Below are experts of layer 6 (counted from 0) of a mixture-of-experts language model. Rows are named router (the router's row for the expert), gate (a neuron's input weights, with its number), up (a neuron's input weights, with its number) and show model dimensions 256-383. Each number is 128 + 24 x the weight over its row's rms, rounded and kept within 0 to 255.
Before each expert's rows: "mostly gets" lists some tokens that are sent to it at least half of the time; "comes after" lists some tokens at least twice as common just before its tokens as in all text. This comes from a sample of Wikipedia text that the model never trained on. Tokens count by the router's weight.

# expert 2
mostly gets: "-", " Total", " −", " —", " number", " 185"
comes after: "\n", " |", "-", "|", " (", " 1"
router [146 126 121 134 110 140 100  76 109 118 114 101 119 125 117 126 102 108 106 124 131 110 191 110 171 116 168 156 165 122 115 177 144 108 143 144 138 135 131  97 161 149 118 127 170 121 140  95  91 153 125 138 132 129 151 109 138 150 144 134 101 111 139 109 122 148 135 174 119  70 106 121  85 141 161 170 129 121 162 173 112 152 126  98 146 167 109 103 134 125 130 107 108 152 129 161 122 122 112 132 116 123 116 113 131 173 154 160 123 138  93 110 141 156 120 107 139 144 124 121 159 180 111 148 119 135 122 126]
gate0 [106 128 148 128 155 138 116 118 122  99 104  90 127 146 134 147 180  95 116 141 140  90 139 163 149 166 119 121 129 154 125 127 168 117 102 124 140 148 137 162  87 144 120 166 118  81 104 123 158 105 121 145 147 129 109 117 130 125 117 153 147 127 151 153 137 141 121 103 103  79  87 142  93  87 132 144  95 101 113  88  94 105 114 135 140 159 166 118 166 100 132 104 102 150  56 148  75 117 126 136 105 123 152 157  86 174 142 126 148 165 133 157 133 143 120 147 142 134 116 145 120  87 155 127  91 132 116 117]
up0 [ 96  64 138 112 167 142 128 145 140 118 117  76 150 125  96 140  89 144 136 109 138 128 158 135 154 157  85  98 162  94 171 127 179 130 140 121 118 100 146 117  91 122 110  86  90 109 145 132 140 189 120 140 115 166 107 104 134 146  57 175 165 157 129 124 132 131 124 138 160 106 113 107 161 117 157 123  91  76 106 107 119 114 126 136 113 132 162 127 142 101 126 149 101 144  98 154 103  58 132 175  87 137 136 135 140 129 110  89 163 138  99 127 108 132  77 123 118 137 127 112 114 126 153  93 102 132 108 101]
gate1 [140 154 146 103  97 109 108  87 128 104 120 108 118 116  98 107 175 126 152 146 175 164  84  68 118 151 142 133 130 149  91  95 138 135 150 137 133  90  89 157 123 137 149 144 118 111 111  95 130 111 112 119 143 139 119 119 120 117 140 137 121 139 104 135  85 114 122  81 118 107  90  82 138 114 116 122 109  71 143 135 162 141 108 120 164 120 134 127  96 151  89 112 121 134 166 102 154 128 103 130 151 117 113 143 122 129  90 115 143 152 169 126 144 158 108 142  84 121 198 131 138  76 144 111 115 113 121 149]
up1 [ 89 112  99 134  99 132 100 121 127 111 107 143  88 174 134 127 111 123 154 126 160  72 116 102 104 136 123 130 180 110 142 123  99 105 103  69 129 129  76 162 100 124 133 158 153 123 118 131 144 118 157 151 120 119 160 119  66  98  95  95 106 144 135 110  75 146 100 144 122  99  67 159  93 111 151 115 156 131 104  93  99 153 141 112 121 121 145 159  97 138 135 149 108 123 121  93 123 138 147  94  98 122 135 119  91 119 121 120 115  94 128 114 130 140 158 145  89 120 124 130 142 134 103 121 125  88 115 119]
gate2 [131  93 175 110 161 107 118 128 117 161 104  70 133 191 132 152 132 153  81 107  87 128 145 133 123 123 117 107 135 128 103 137 103 112 118 166 100 132 118  98 119 124 114 113 131 118 145 110 113 144 111 135 143 112 112 116 123 105 138 127 108 115  99 214 136  83 118 107 188 100 118 122 145 115 132 123 115 108 169 114 130  68 163 143 145 124 166 134 146 137  93 158 143 144  88 137 177 148 154 150 122 116 115  95  83 128 143 113 122 101 129 144 175 105 121  99 117 113 169 138 140 114 106 164 130 137 162 126]
up2 [131 105 123 159  92 141 144  99 164 101 138 139 135 127 108 126 137 109 114 136 140 123 112 111  95 118 133 121 125  67 142 109 137 133 116 115 153 140 134  57 138 143 112 123 120  81 152 124 125 114 121 113 116 152 115 187 112 112 155 143 173 174  76 121  87  86 182 178  90 125 101 110 159 138 112 120 101 155 122 169 106 154  80 149 131 116 130 144  96 161 117  96  84 115 147 104 135 146 128 126 129 164 131 124  93 104 167  74 113 165 111 147 116 153 113 154 181 135 107 183 142 158 120 138 120 167 145 133]
gate3 [154 156 155 123  87 122 128 168 137 146 158 123  96 160  91 147 157 167  86 133  88 132 144  95 165 167 125 110 127 131 104 135 137 151 107 126 105 139  80 125 119 126 113 121 160 144 114 144 166 129 186 153 138 141 164 115  93 134 124 148 116 105 133 167 150 125 139 189 112 154 168 102 130 147 126 132 133 177 125 139 102 132 118 117 155 103 118 189 118 106  89 103 133 160 157 117 114 162 110 156 160 127 132 145 180 116 121 146 160 143 144 116 126  80 121 117 114 142 184 136 113 144 147 120 121 114 143 133]
up3 [154 114 183 130 161 138  97  83 123 156 109  97 130 151 113 144 150 124 150 156 146 103 143 166 118  85 158 138 137  84 186 164 108 159 140 116 115 112 102 115 195  84 115 121  88 105 127  91 145 135 154 181 168 123 101 110 160  71 131 116 126 128 119 142 114 178 134 106  83 169  85 118 106  71 108 146 178  92 155 144 152 123  98 130 161 144 142 162 119 121 186 132 139 113 135 128  95 123 100 128 125 140 103 141 139 116 166  98 120 116 154 137 130 139 124 147 118 151 127 166 149  99 102 118 127 128  95 125]
gate4 [131 103 108 112 107 142 121 107 111 102 144 117 149 113 150 110 194  97  85 158 183 128 134 103 128 151 164 149  93  77 117 149  89 172 156 157 145 127 139 114 136 137  99 148 107 121 136 191 125 128 146 132 123 169 134 160 137 135 133  93 118 146 161 143 146 140 160 120 154 106 165 136 154 147 128 122 138 137 165 129 130 122 170 141 134 118 137 134 146 126 127  88 132 128 139 182 107 137  93 115 159  87  86 141 130 131 106 101 141 167 100  99 116 120 106 152 116 138 119  61 117 162 162 123 164 152 152 126]
up4 [ 84 162 135 140 150 181 129 173 143 104 114 109 109 163 130 140 106 108 149 168 123 119 147 120 105 117 123  82 121 155 150 145 125 130 112  85  88 120 118 151 162  97 115  98 132  86 103 136  80 143 126  96 100 112 149 100 137 107 108 127 168 136 102 123 109 127 110 142 140 119 121 143 109 148  69  96 106 152 106 124 160 155 136 125 104 127 151 135 151 122 164 112  96 143 167 134 162 141 121 110 120 114 155 111 114 122 122 124 155 111 139  76 149 119 130 138 154 136 100 128 145 125 153 149 116  92 154 147]
gate5 [152 120 133 119 132 157 175 120 145 146 130 136 106 107 132 130 150  98 143  87 107 145 125 150 190  94 109 133 118 131 151 114 122  97 137 135 101 112 146  99 122 123 119 121 152 111 173 123 136 115 173 125 154 118 174 130 103 108 151 161 101 144 156 114 147 125 124 122  93 146 141 129 123  87 114 137 106 140 100 141 153 137 128 137 152  99 115 135 117  81 103 172 150 127 178 147 170 139  98 137 103 105 159 160 146 106 134 157 106 130 153 126 150 149 113 107 136 101 136 130 150 112 152 133 143 165 132 117]
up5 [110 182 106 130 120 150 126 146 141 117 113 104 128 178 177 132 143 135 150 122 126 100 138 160 107 151 127 146 120 126 173 110 126 148 167 115 104 105 137 112 151 121 117 123 117 105 104 144 112 123 119 180 109 117 128 134 129 136  94 101  91 121 145 133 159 173  82 158 105 184 130  99 116 105 126 135 128 110 131 108 134 136  92 127 110 161 124 185 153  96 127 108 100 114  88 101  78 168 106 130 159 140 118 105 114 135 131 129 153 122 176 157 146 102 150 180  83  94  97 110 160 129 113  73 137 166 128 157]
gate6 [156 109 117 119  87 167 116 130 125  88 153 132 125  84  98 104 126 144 121 167 167 117 112 168 130 122 111 173 180 120 157 115 126 129 148 115 145 121 115 115 122 121 116 145 159 135 145  85 130 164 127  79 137 150 129 115 127 140 143 138 150 121 107 121 116 107 125  95  92 108 128 184 141 114 104 155 130 119 133  93 135 122 124 128  91 100 132 132 111 104 129 152 136 124 106 125 107 124 168 126 124 116 129 154 145  98 139 134 126  79 124 101 154 100 152 122 120 153 122 141 145 152 111 107 122  67 134 161]
up6 [111 106 130  92  88  97 118 116 161 128  91 188 196 117 101  92 182 155 127 117 148 137 114 123 157 131  91  91 162 102 116 132 148 114  97 127 172 137 137 155 124  96 148 127 134 111 137 154 129 166 174 106 141 152 159  97 126 141 144  88 129 135 144 178 179 150 145 144 182 119 137  89 165 158 131 114 172 153 108 106 143 147 136 158 102  97 136 120  85  70  85 122 170 122 145 100 111 102 115 130 164 111 152 122 138 142 141 129 152 105 140 125 103 108 119  96 135 163 134 124 110 112 130 123 127 114 117 144]
gate7 [131  94 127 158 103 128 136 119 143 120 142 125 139 141  83 102 111  99 135 166 109 129 136 130 156  93 125  97 131 119 105 128 161 128 133 105 163 133 123 122  99 126 116 110  96 132 164 111 123 126 123 111  81 141 142 100 121 133 142 148 118 134 115 153 114 114 166 108 145  98 154 170 148 125 120 116 155 158 126 158 143  82 130 138 119 135 163 149  90 145 140 135 163 136 127 134 165  78 133 129 129 158 134 127 129 135  92 128  81 137 182 144 111 139 124 124 117 108 148 136 136 122 114 111  93 108 126  72]
up7 [141 118  83 117 149 162 118 144 105 141  95 115 140 156 138 139 172 170 117 106 120 123 132 109 115 144 125 129 110 144 126 108  89 114 165 125 107 105 139 155  82 113 141 112 180 127 119 128 157 153 123 120 175 107 113 153 144 143 130 146 105  86 147  89 128  92 106 153  83 135 102  98 171 116 145 148 131 125 129 143  73 146 108 136 126 124 133 149 163 130 137 149 110 104 159 120 151 120 145 116 132  87 118 145 114 127 144 134 139 141 138 132 173 110 106 126 129 151 151  97 155 108 135 156 141 170 111 115]

# expert 9
mostly gets: "=", " from", ")", " =", " by", "″"
comes after: "=", "\n\n", "'", " =", " Born", "\n "
router [112 152 162  68 141 124 158 123 161 117 133 113 158 142 163 103 117 116 138 121 149  99  80 114 140 145 148 137 135 175 170 101 112 164 102 105 149 100 122  71 164 154 124 146 104 110 109 179 146 107 104 143 108 125 114 152 127 140  73 190 136  87 131 144 147 108 136  98 107 182 120 124 160 133 109 121 140 103 121 166 142 163 110 111 101 124 167 134 159  99 143 127 112 156  92 137 136  89 139 127 132  94 119 129 102 108  89 122 108 138 141 127 151  87 132 162 162 113 151 151 187 111 104 118 124 152  87 123]
gate0 [131 113 149  89 101  97  98 123 140 161 129 103 107 153 153 118 135 176 137 204  87 106  88 102  86 134 121 151 113 113 162 161 122  98 148  93  92 138 148 118 164 152 133 117 144  96 109 116 158 142 136 154 117 123 128 107 160 143 121 164 143 115  90 152 125 133 125 133 105 123  96 123 108  75 138 135 101 157 124 150  99 134 153 124 132 143 146 101 120 122 148 119 139 142 123 150 170 110 123  87 137 141 130 145 140 129 148 174 105  96 111 127 103 117 108 154 108 111 154 126 184 158 145 119 184  93 121 147]
up0 [134 154 167 128  95 113  95 151 140 123 179 135 144 147 128 160 140  99 139 139 169 136 125 110 121  68 129 129 155 124 156 119 103 116 143 124 147  81 208 138 125 161 126 127  95 118 124 107 108 142 154 126 119 111 119 174 116 106 111 116 136 159 122 159 138 149  93 118 115 110  89 140 117 137 130 112 151 116 127 103 145 121 128 171 118 137 123 101 170 135 137 126  95 124  75 120 135  80 141 142 152 117  55 116 142 125 122 139 127 126 113 114  98  87 110 151 132 151  90 142 135 156 105  87 114 123 158 129]
gate1 [126 123 122 103 136 131 132 121  96  80 152 140  99 120 160 133 128 120 107 114 126 137  80 117 145 128 118  97 115 121 112 122 129 175 103 134 101 135 120 140 128 131 148 125 107  94  88 112 122 118 132 127 108 123 145 109 137 156 114 109 128 126 129 156  97 138  85 111 144 115 102 151 103 172 123 149  98 136  92 126 147 127 133 106  96 147 161 144 155 103 156 162 115 114 154  75 129 163 114 142 163  83 136 155 116 118  98 148 132  99 162 123 122 126 144 138 114 131 122  98 158 157 128 125 110 166 114 143]
up1 [127 114 155 134 154 151 135 148 139 111 121 115 138 126 127 129 108 106  99 143 139 154 152  96 163 106 101 101 144 153  90 111  75 131 172 120 103 150 134 109  99 111  80  95  80 113 104 132 109 115 136 128 158 134 111  93 141  92 169 133 151 173 153 176 100 129 134 120 157 124  89 130 141 186 108  90 135 136 148 123 124 114 119 136  86 108 135 153 140 138 121 124  63 123 118 117 147 126 111 152 195 125 159 133 127  91 134  79 122 117 153 122  88 141 167 131 156 125 144 121 136 145 141 147 132 104 170 138]
gate2 [157 157 144 109 120 130  95 121 158 113 124 172 129 106 132 111 124 134 155 173 140 125 154 160 126 110 113  96 144 136 117 120 127 123 134 122 142  99 134 120 100 148 127 171  98 133 125 131 138  92 161 164 101 150  82 138 109 152 157 122 107 103 152 142  83 130 107 142 114 118 166  96 123 146  97  79  95  99 125  73 145 152 134 125 128 100 122 143  93  96 108 129 123 133  86 130 116 102 134 154 155 155 108 123 164 127 131 101 136 132 132 107 125 118  93 136 106 112 132 126  81 101 119 118 124 162 169  81]
up2 [138 131 148 109 108 149 140 145 143 132 125 118 128 115 133 148  86 134 131 159 119 110 113 160 107 116 134 104 137 145 114 161 109 136 102 132 149 107 167 135  85  89 123 156 107 109 119 128 155 119 121 181 107 134  99 143  96 130 116  86 141 113 131 137 140 110 111 158 129 103 130  65 140 132 142 120 130 133 105 121 142 142 132 155 148 107 150  96 130  98 110 143 109 146 114 202 134  76 140 109 126 136 138 133 141  95 141 128 128 169  91 139 113 143 140 127 100 125 142  79  86 128 151  78 123 161 134 102]
gate3 [107 152 111 115 137 139 126 117 100 107  83  88 165 143 127 164 142  90 110 128 100 133 129 104  95 123 133 138 121 169  87 149 133 141 156 143 148  95 141 158 143 118  88 147 122 108 125 145 143 126 132 118 149 101 145 109 132 120 128 187 141 140  96 172 115 104  79 132 145 154 119 116 143 151 141 151 166 143 130 131 140 170 132 144 163 116 102 106 153 115  80 151 100 144 110 156 162 126 157 148 133 147 109 137 112 136 123 172 164 152 144 177 154 104 121 131 128 140 164 166 166  77 133 146 157 132 145 130]
up3 [128 120  96 158 120  95 105 115 114 147 145 183 142 145 153 103 120 124 143 101 133 117 178 147 156 184 141 107 120 106 176 135 109 135 144 126 114 131 125  93 128 132 149  76  86 140  60 113 150 117 150 170 103 127 130 114 144 143 182  85 138 130 143 115 167 129 113 113 137 142 137 100 125 133 145 144  96 142 122 132 169  78 146 124  84 126 169 162 128 157 112  82 135 126 108 103 114 116  76 121 101 129 144 132 104 120 145 147 124 159  90  89 115 133 157 141 125 129 127 140 122 119 133  60 123 118 168 121]
gate4 [162 119  99 114 124 109 156 136 141  86  97 128 127 153 167 114  93 134 137 138 153 139  83 148  87 115 125 117 142  68 118 108 155 129  96 110 102 139 125 120 163 125 171 100 108  79 116 131 163 112 128 127 180 142 108 135 164 140  82 135 130 141 136 149  93 143 121  96  92 129 121 147 120 142 130 157 119 142 102 146 142 123 114 124 162 166 113 125 101 116 126 119 104  70 105 110 130 145 140 137 133 142 108 119 147 177 143 135 166 144 127 126 138 140 148 151  71 141 132 136 121 148 128 138 166 148 141 137]
up4 [135 109 131  89 179 120 124 151 139  96 133 110  94 114  75 122 129 135 129 127 168  84 130 129 114 115 133 110 151 159 148 141 134  83 122 127 161 106 128 123 138 155 126 104 147 162 145  55 125 110 124 120 133  89 155 160 152 146  67 145 122 151 132 124 148 148 109 110 145 136 135 150 133 147 145 123 105 117  91 170 110 119 113 129 139 125 120 148 100 131 144 143 133 134 154 141 112 101 148 110 119 134 132  83 122 122 128 146 120 118 175 117 132 112 129  90 114 128 143 118 192 114 123 117 139 162 133 139]
gate5 [140 117 109 141  92 156  76 126  94 146  94  98 140 185 163  85 124  97 116 149 152 149 114 131 141 149 170 114 126 161 158 161 161  76 119 108 154 130 149 157 153 150  86 124 147  63  79  89 128 119 104 126 113 154 131 108 104  71 103 117 141 137 132 122 107 145 104 130 102 108 145 126 105 141  53 171 154 158 137 131 157 137 140 112 142 130 100  87 153 139  91 129 120 131 112 157 109 147 114 111 143 139 125 105 124  95 100 167 105 105 132 145 130  74  92 125 148 124 133 170 147 134  83 149  89 148 119 138]
up5 [160 142 129 142 164 132 111 146 181 138 121 113 144 113  82 143 140 120 149 140 144 109 133 116 143 147 124  84 110 162 145 177 193 134 147 129 164 130 145 144 102 127  73 131 112 106  91 125 117 125  94 120 127 141 100 102 140 127 114 140 120 180 119  82 119  91  83  91  96  86 124  90 101 134 101 175 139 148 161 109 104 148 111  76 119 114 130 130 135 148 101  92 134 118 130 133 144 118 129  95 140 164  54 123 119  81 116 113  89 106 107 140 134 124 101 100 166 146 136 157 102 120 113 133 108 109 130 133]
gate6 [150 158 146 114  97 141 122 145 151 110 100 146 132 144 118 129 116  77 116  78 164 175 157 117 130 157 145 140 114 130 141 103  69 169 156 133 145 158 122 140 112 110 115  96  98 140  98 101 119 132 115 146 175 119 155 149 129 146  93 144 141 133 132 157 113 150 155 111 124 167 130 100 155  98 116 130 146 130 151 170 131 152  87 125 148 136 118 148 156 144  98 117 125 121 158 124 129 149 108 129 154 115 134 134 132 126 127 105 102 158 183  99 117 106 119  99 157  86 147 162 120 146  93 147 153 134 113 137]
up6 [148 151 120 140 161 119 116 144 132 116 173  92 137 114 157 137 113 127  99  96 123 125 157 102 182 158 170 143  99 133 156 111 147 101 116 139 133  98 110 138 116 121 106 126 140  64 118 135 146 143 115  80 153 131  91 147  97 129  87 121 128 127  99 116 151 131 116 120 126 159 129 153 134 104  77 182 137 136 131 180 127 114 126 139 100  75  93 107  89 118 159 140 107 134 169 130 137  83 116 140 140 142  93 121 117 133 155 132  96 189  89 161 115 112 120 135 166 122 139 152 124 139 136 154 154 119 134 161]
gate7 [147  55 132 142 112 146 125 136 121 118 138 123 127 143 113 100 126 106 109 148 112 110 164 143 133 112 120  75  91 112 123 117 100 127 144  99 107 101 137 121 126 135 103 116 163 134 133 125  82 155 156  88 113 106 101  86 106 128 129 169 164 153 195 132 169 145  90 114 122 124 149 148 117 125  88 101 197 124 185 154 124 123 130 143 120  94 144 145 147 135  85 122 111 134 101 119 171 109  72 154 116 110 146 116  87  98 108 140  86 105 136 157 103  91 114 128 123  93 117 116 133 144 110 150 149 160 118  82]
up7 [123 152 108 153 136 157 128 114 114 135  98 118 162 128 138 134 167 162 126  88  85 207 114 162 107 144  72 163 126 145 172 171 132 185 125 158 137 199 105 133 145 139 106 163 103 161 140 117 140  95 121 159 135  98 120 139 142 129  95 118 133 122  97 162  70 117 137 109 108 132 130 109 120  98 151 137  91 112 106 119 163 168 119 108 119 149 159  97 134 119 119  83 132 126  94 122 140 155 206 120 160  98 102 143 126 156 148 142 163 160 139 130 148 133 160 107 108 132 130 101 109 115 155 133 149 103 130 123]

# expert 11
mostly gets: " 2008", " 2016", " 2018", " 2014", " 2015", " 1"
comes after: " |", "|", "–", "19", " in", " 18"
router [103 126 135 121 130  93 103 155  82 100 119 152 114 127  93 174 155 156 141 118 144 106 121  63 132 143 112 132 135 136  97 172 147 100 126  83 104 106 139  99 107 162 115  98 153  95 120 116 122 145 120  61 127 154 106 117  90  92 122  81 122 120 127 148 122 121 147 125 123 132 122 152 129 157 142  98 143 143 113 103 125 135 155 157 128 115 125 174 156 123 138 113 118 108 104 120 180 123 149 127 150 142 130 109 114 126 102 122 135 147 103  97  70 134 122 142 141  86 111 115 158 156 112 141 156 169 122 153]
gate0 [143  91 138 114 140 115 130 132 106 159  97 132 182 126 137 123 113 120 141 131 111 119 148 143 154  67 151 149  99  79 136 100 118 116 138 140 160 136 134  99 159 129 174 181 136 147 177 109 141  40 158 156 165 133 132  98 140 113 167 144  80 161 134 119 119  93 139 101 123 121  94 135 163 175 136 150  68 124 111 154 149 112 141 121 122  95 150 131 162 148  75  92  91  79 100  84 135 127 141 116 109 132  85 132 157 119 114 138 165 147 146 137 177 173 138 147 104 172 132  98 157 141 138 132 102 153 124 122]
up0 [107 170 147 106  72 105 102 134 129 104 130 120 153 165 157 101 118 154 136 119 159  91 160 132 118 143 107  84 118 148 131 179 152 133 150 124 187 156  98 106 127 131 106 137 165 138 129 137 107 128 117 116 127 146 138 131 100 105 128 114 163 139 147 103 121 128  87 168 112 125 151 122 140 127 103 128 142 107 150 138  89 133 120 100 166 134 117  94 122 124 111 160 191 107 168 145 114 110 174 156 148 116 144 119 103 140  87 157 113 136 153  88 104 131 135 104 124  93 113 123 154 130 102 135 157 152 167 144]
gate1 [118 165  99 103 130 150 116 131  81 125  86  95  89 132 109 127 133 154 139 127 144 120 117 111 145 113 142 175 118 126 177 190 132 123 134 115 148 107 134 148 129  90 125 129 105 106 124 124 148 112 140 142 137 151 119  89 105 114 165 108 113  56 122 155 154 183 133 110 113 120  76 139 163 141  95 102 136 118 138 126 163  89 126  69 111 125 104 131 150 161 112 130 103 132 125 136 121 136 144 157 142 170 154 158 123 127 110 110 140 120 113 134 146 101  71 109 184 130 103 141 152 130 153 155 105 153 161 155]
up1 [173 127  85 127 138  85 118  85 201 166 145 109 137 125 122 148 151 144 108 126 126 141 131 173 161 118 130  87 114 120  83 113 109 155 119  73 116 119 106 126 160 128 138  71 163 131 142 122 116 124 193  61 156 138 111 152 110 141 107  98  75 122 157 121 141 139 134 156 118 106 124 128 124 166 138 133 137 125  77 129  98 119 141 106 129 100 124 137 161 172 135 120 133  73 143  92 122 110 119 105 122 125 128  90 140  90 128 104 118 109 116 116 113 131 152 115 160 129 146 139 155 140 179 105 125 127 139 119]
gate2 [151 140 187 135 135 170  97 127  81 135 107 142 149 106  94 148 132 125 163 139 165 150 138 120 144 125  97 137  92 127 123 124 149 109 103 144  94 150 108  93 120 136 156 139 135 122 136 136  95 148 111 120 115 127  97 123  93  69 141 161 135 135 141 129 131  91 109  96 138 213 162 125  85 135  94 106  92 147 131 149  83 166 116 123 121 115 125 120 152 140  80 112 129 145 126 123 128  95  98 159 121 132 167 117 152  98 101 142 125 165 151 119 124  85 153  97 110 115 145 132 144 134 146 142 139 162 101 143]
up2 [ 91 126 110 113 166 114 148 138 164 121 146 144  89 133 147 157 131 135  88  95 115  82  96 124 109 137 174 123 125 113 126 121  86 145 140 139 142 131 146 139 150 134  94  82 138 133 126 115 127  87 118 126 104 124 126 126 128 178 122 100  92  89 108  93 140 162 162 152 101 108 117 156 176 115 144 147 148 141 138 130 161  93 139 119 134 127 102 127 114 120 150 128 105 144 116 112 138 155 143 109  95 105 122 103  74 143 122 151 129 104 116 135 126 134  95 145 134 146 129 156 115 120 121 144 146 100 111  92]
gate3 [ 87 151 127 136 103 109 115 120 148  88  88 155 145 145 123  91 145 143 125 153 152 121 103 123 148 128 149 127 121 156 111 126 154 139 104 156 120 130 169 154 125 118 162 116 126 113 144 123 114 110 139  87 137 108 185 113 139 141  95 135 128 142 158 121 140  86 137 150 119 122  89 132 106 138 162 131 122 136 140 123 108 129 128 125 142 152 129 141 113 111 125 158 117 161 120 136 125 174 114 154 155 116 132 136 169 129 130 139 117 151 138 119 126 143 121 113 153 132 136 142 100 155  96  83 102 138 104 185]
up3 [100  94 137 115 143 104 120 131 116 101 173 103 151 111 129  96 118 130 117 148  69  96 121 131  90 103 127 129 137 110 138 132  81 147 155  94 140 108 123 133 124 139 101 112 166 130 114 124 179 117 109 128 113 164 111  99 111 155 165 101  94 105 151 141  82 120 121 138 105 115 104 150 131 139 111 129 132 129 113 155 158 122 123 144 135 117 122  89 131 150 125 120 146 102 178 131 104 128 169 126  79 144 163 129 124 126 112 108 144 128 139 116 144 139 105 156 113 119 125 105 167  98 159 147 150 132 151 107]
gate4 [113 130 193 142 114 113 112 131 148 116 154 118 123  92  80 102 133 104 121 107 122 119 133 115 149 109 174 153  84 180 126 113 104 140 136 133 109 151  93 154 144 110 158 138 123 146 108 116 141 116 131 107 135 102 124 119 112 126 135 121 155 144 112 117 180 124 124 146 118 123 125 126 120 114 130 136  77 141 180  87 120 119 127 107 101 121 143 136 118 130 114 103  94  98 101 167 182 112 111 141 155 129 127 145 149 100 149 142  79 167  93 134 132 211 180 120 123 135 104 108 141 118 100 141 158 140 136 172]
up4 [124 160 120 138 122 132  95 115  89 150 104 105 158 155 167 135 135 111  92 133  96 119 148 124  99 128 100 162 163  93 131 150 129 109 121 116 143 132 135 132 110 150  88 121 127 111 124 127 124 115  74 112 122 151 106 165 165 120 123 132 190 144 123 154 101 116 114 116 100 166  57 126 137 151  76 111  93  99 110 143 142 161 137 134 128 144 103 108 169 148 103 133 117 127 122 141 129 117 130 136  87 118 108 112 143 143  75  88 162 113 149 184 104 137 126 184 114 109 112  89 127  97 114 124 143  79 140 119]
gate5 [114 123 118 135 143 163 100 111 150  98 121  86 134 122 156 149  91  99 161 127 155 176 138 147 108 162 120  98 142 137 102 124 139 109  92 138 164  77 138 167 186 145 175 140 179 169 118 159 115 124 117 128 142 142  83  91 113 125 137 125 124 142 136 185 125 121 185  82 134 175 134 114 108 126 100 114  98 115 149 117 155  92 177 128 127 143 144 138 116 114 127 135 130  99 112 103 125 121 122 125 165 127 123  92 142  80 124 116 140 125 136 135  56 174 182 138  97 119 109 135 170 164 130 130 147 113 199 138]
up5 [145 138 125 119 123 150 136 136 155 123 120 142  96 154 168 160 117 163 124 165  88 129 135 131 156 112 116 108 116 135 123 120 110 108 151 137 113 113 159 107  79 144 103 128  90 120 167 103 111 128 108 141 121 175 156 188 159  86 154 147 102 118 141 169 167 133 114 126  83 141 112 134 143 111 133 142 107 139 118 113  75 225 116  93 139 154  97 147 113 134 122 175 159 125  97 158  98 107  98 106  90  98 120 139 124  97 153 140 144 129 135 103 147 141 164 134 173 167 132 124 103  97 146 148 103 140 115 109]
gate6 [165 147  92  91 118 105 146  91  88 130 152 120 112 105 102 119  86 153 148 104 166 130 130  93 156 122 158 158 131 147 106 103 146 107 118 115  96 138  98 130 106 143 162 140 136 148 115 157 148 111 158  85 136 131 126 124 163 117 116 171 144 118 156 103 151 150 133 149 108 139 120 158 135 128 156  91 102 163 154 146 154 186 128 157 103 100 155 118 184 108 156 143  97  99 111 133  86 110 123 146 148 152 160 135  92 151 105 168 140 103 148 119 101  75 147 124 154 149 112 126 117  93 100 152 115 126 155 126]
up6 [125 140 116 146  99 127 165  87 118 124 164 126  87 146 124 133 130 115 142 111 149 121 154  85 182 159 137 113 164 170 129 145 173 141 124 107  80 149  96 133 106 123 172 166 132 107 103 130 177 108 163  80 110 125 133 138 116 143 103 156 150  89 153 128 152 132 130 141 110 138 115 167 109 163 161 125  96 162 154  97 117 160 108 153 164 102 173 137 170 104 140 132 108 128 108 147 130 138 168 143 158 134 169  93 105 126 149 145 183 148 153 104 127  92 137 122 173 140 105 125 136 134  74 154 125 150 158 152]
gate7 [143 124 113 135 139 122 132 109 137 150  92 114 151 146 129 114 136 172  96 115 148 133 124 149 162 136  84 119 137 120 137 142 115 132  88 140 158 127 167 141 155 115 146  86 120 128 144 130 126 170  99 163 158 118 150 123 121 187 120 138 116 166 112  90 149 158 123 149 119 157 127  78 127 128  68 130 140 178 158 128 151 156 149 132 132 142 157 135 114 121 115 118 104 137 137  80  99  91 139 139 175 113  78  85 173 119 183 168 148 124  88 101 117 139 151 151 117 137 106 109 198 122 149 155 140 127 128 179]
up7 [132 106 131 128 113 101 151 108 136  92 161 123 136 118 157 106 136 106 160 134  97 124 145 139  95 154 159 184 104 117 119 130 144 124 142 114 144 109  41  99 100 115 113 163 112 146  74 119 120 104 152 143  80 127 115 163 111 138 125  95 155 109 114 157 118  97 120 129 147 121 132 119 134 189 163 112 145 126 127 117 160 126  84 129 121  96 128 151 133 109 152 126 116 157 116 135 137 112 110 120  81 106 141 150 104 121 102 110 116 122 103 167 140 145  97  75 118 139 111 128  54  88 103  74 136 126 125  86]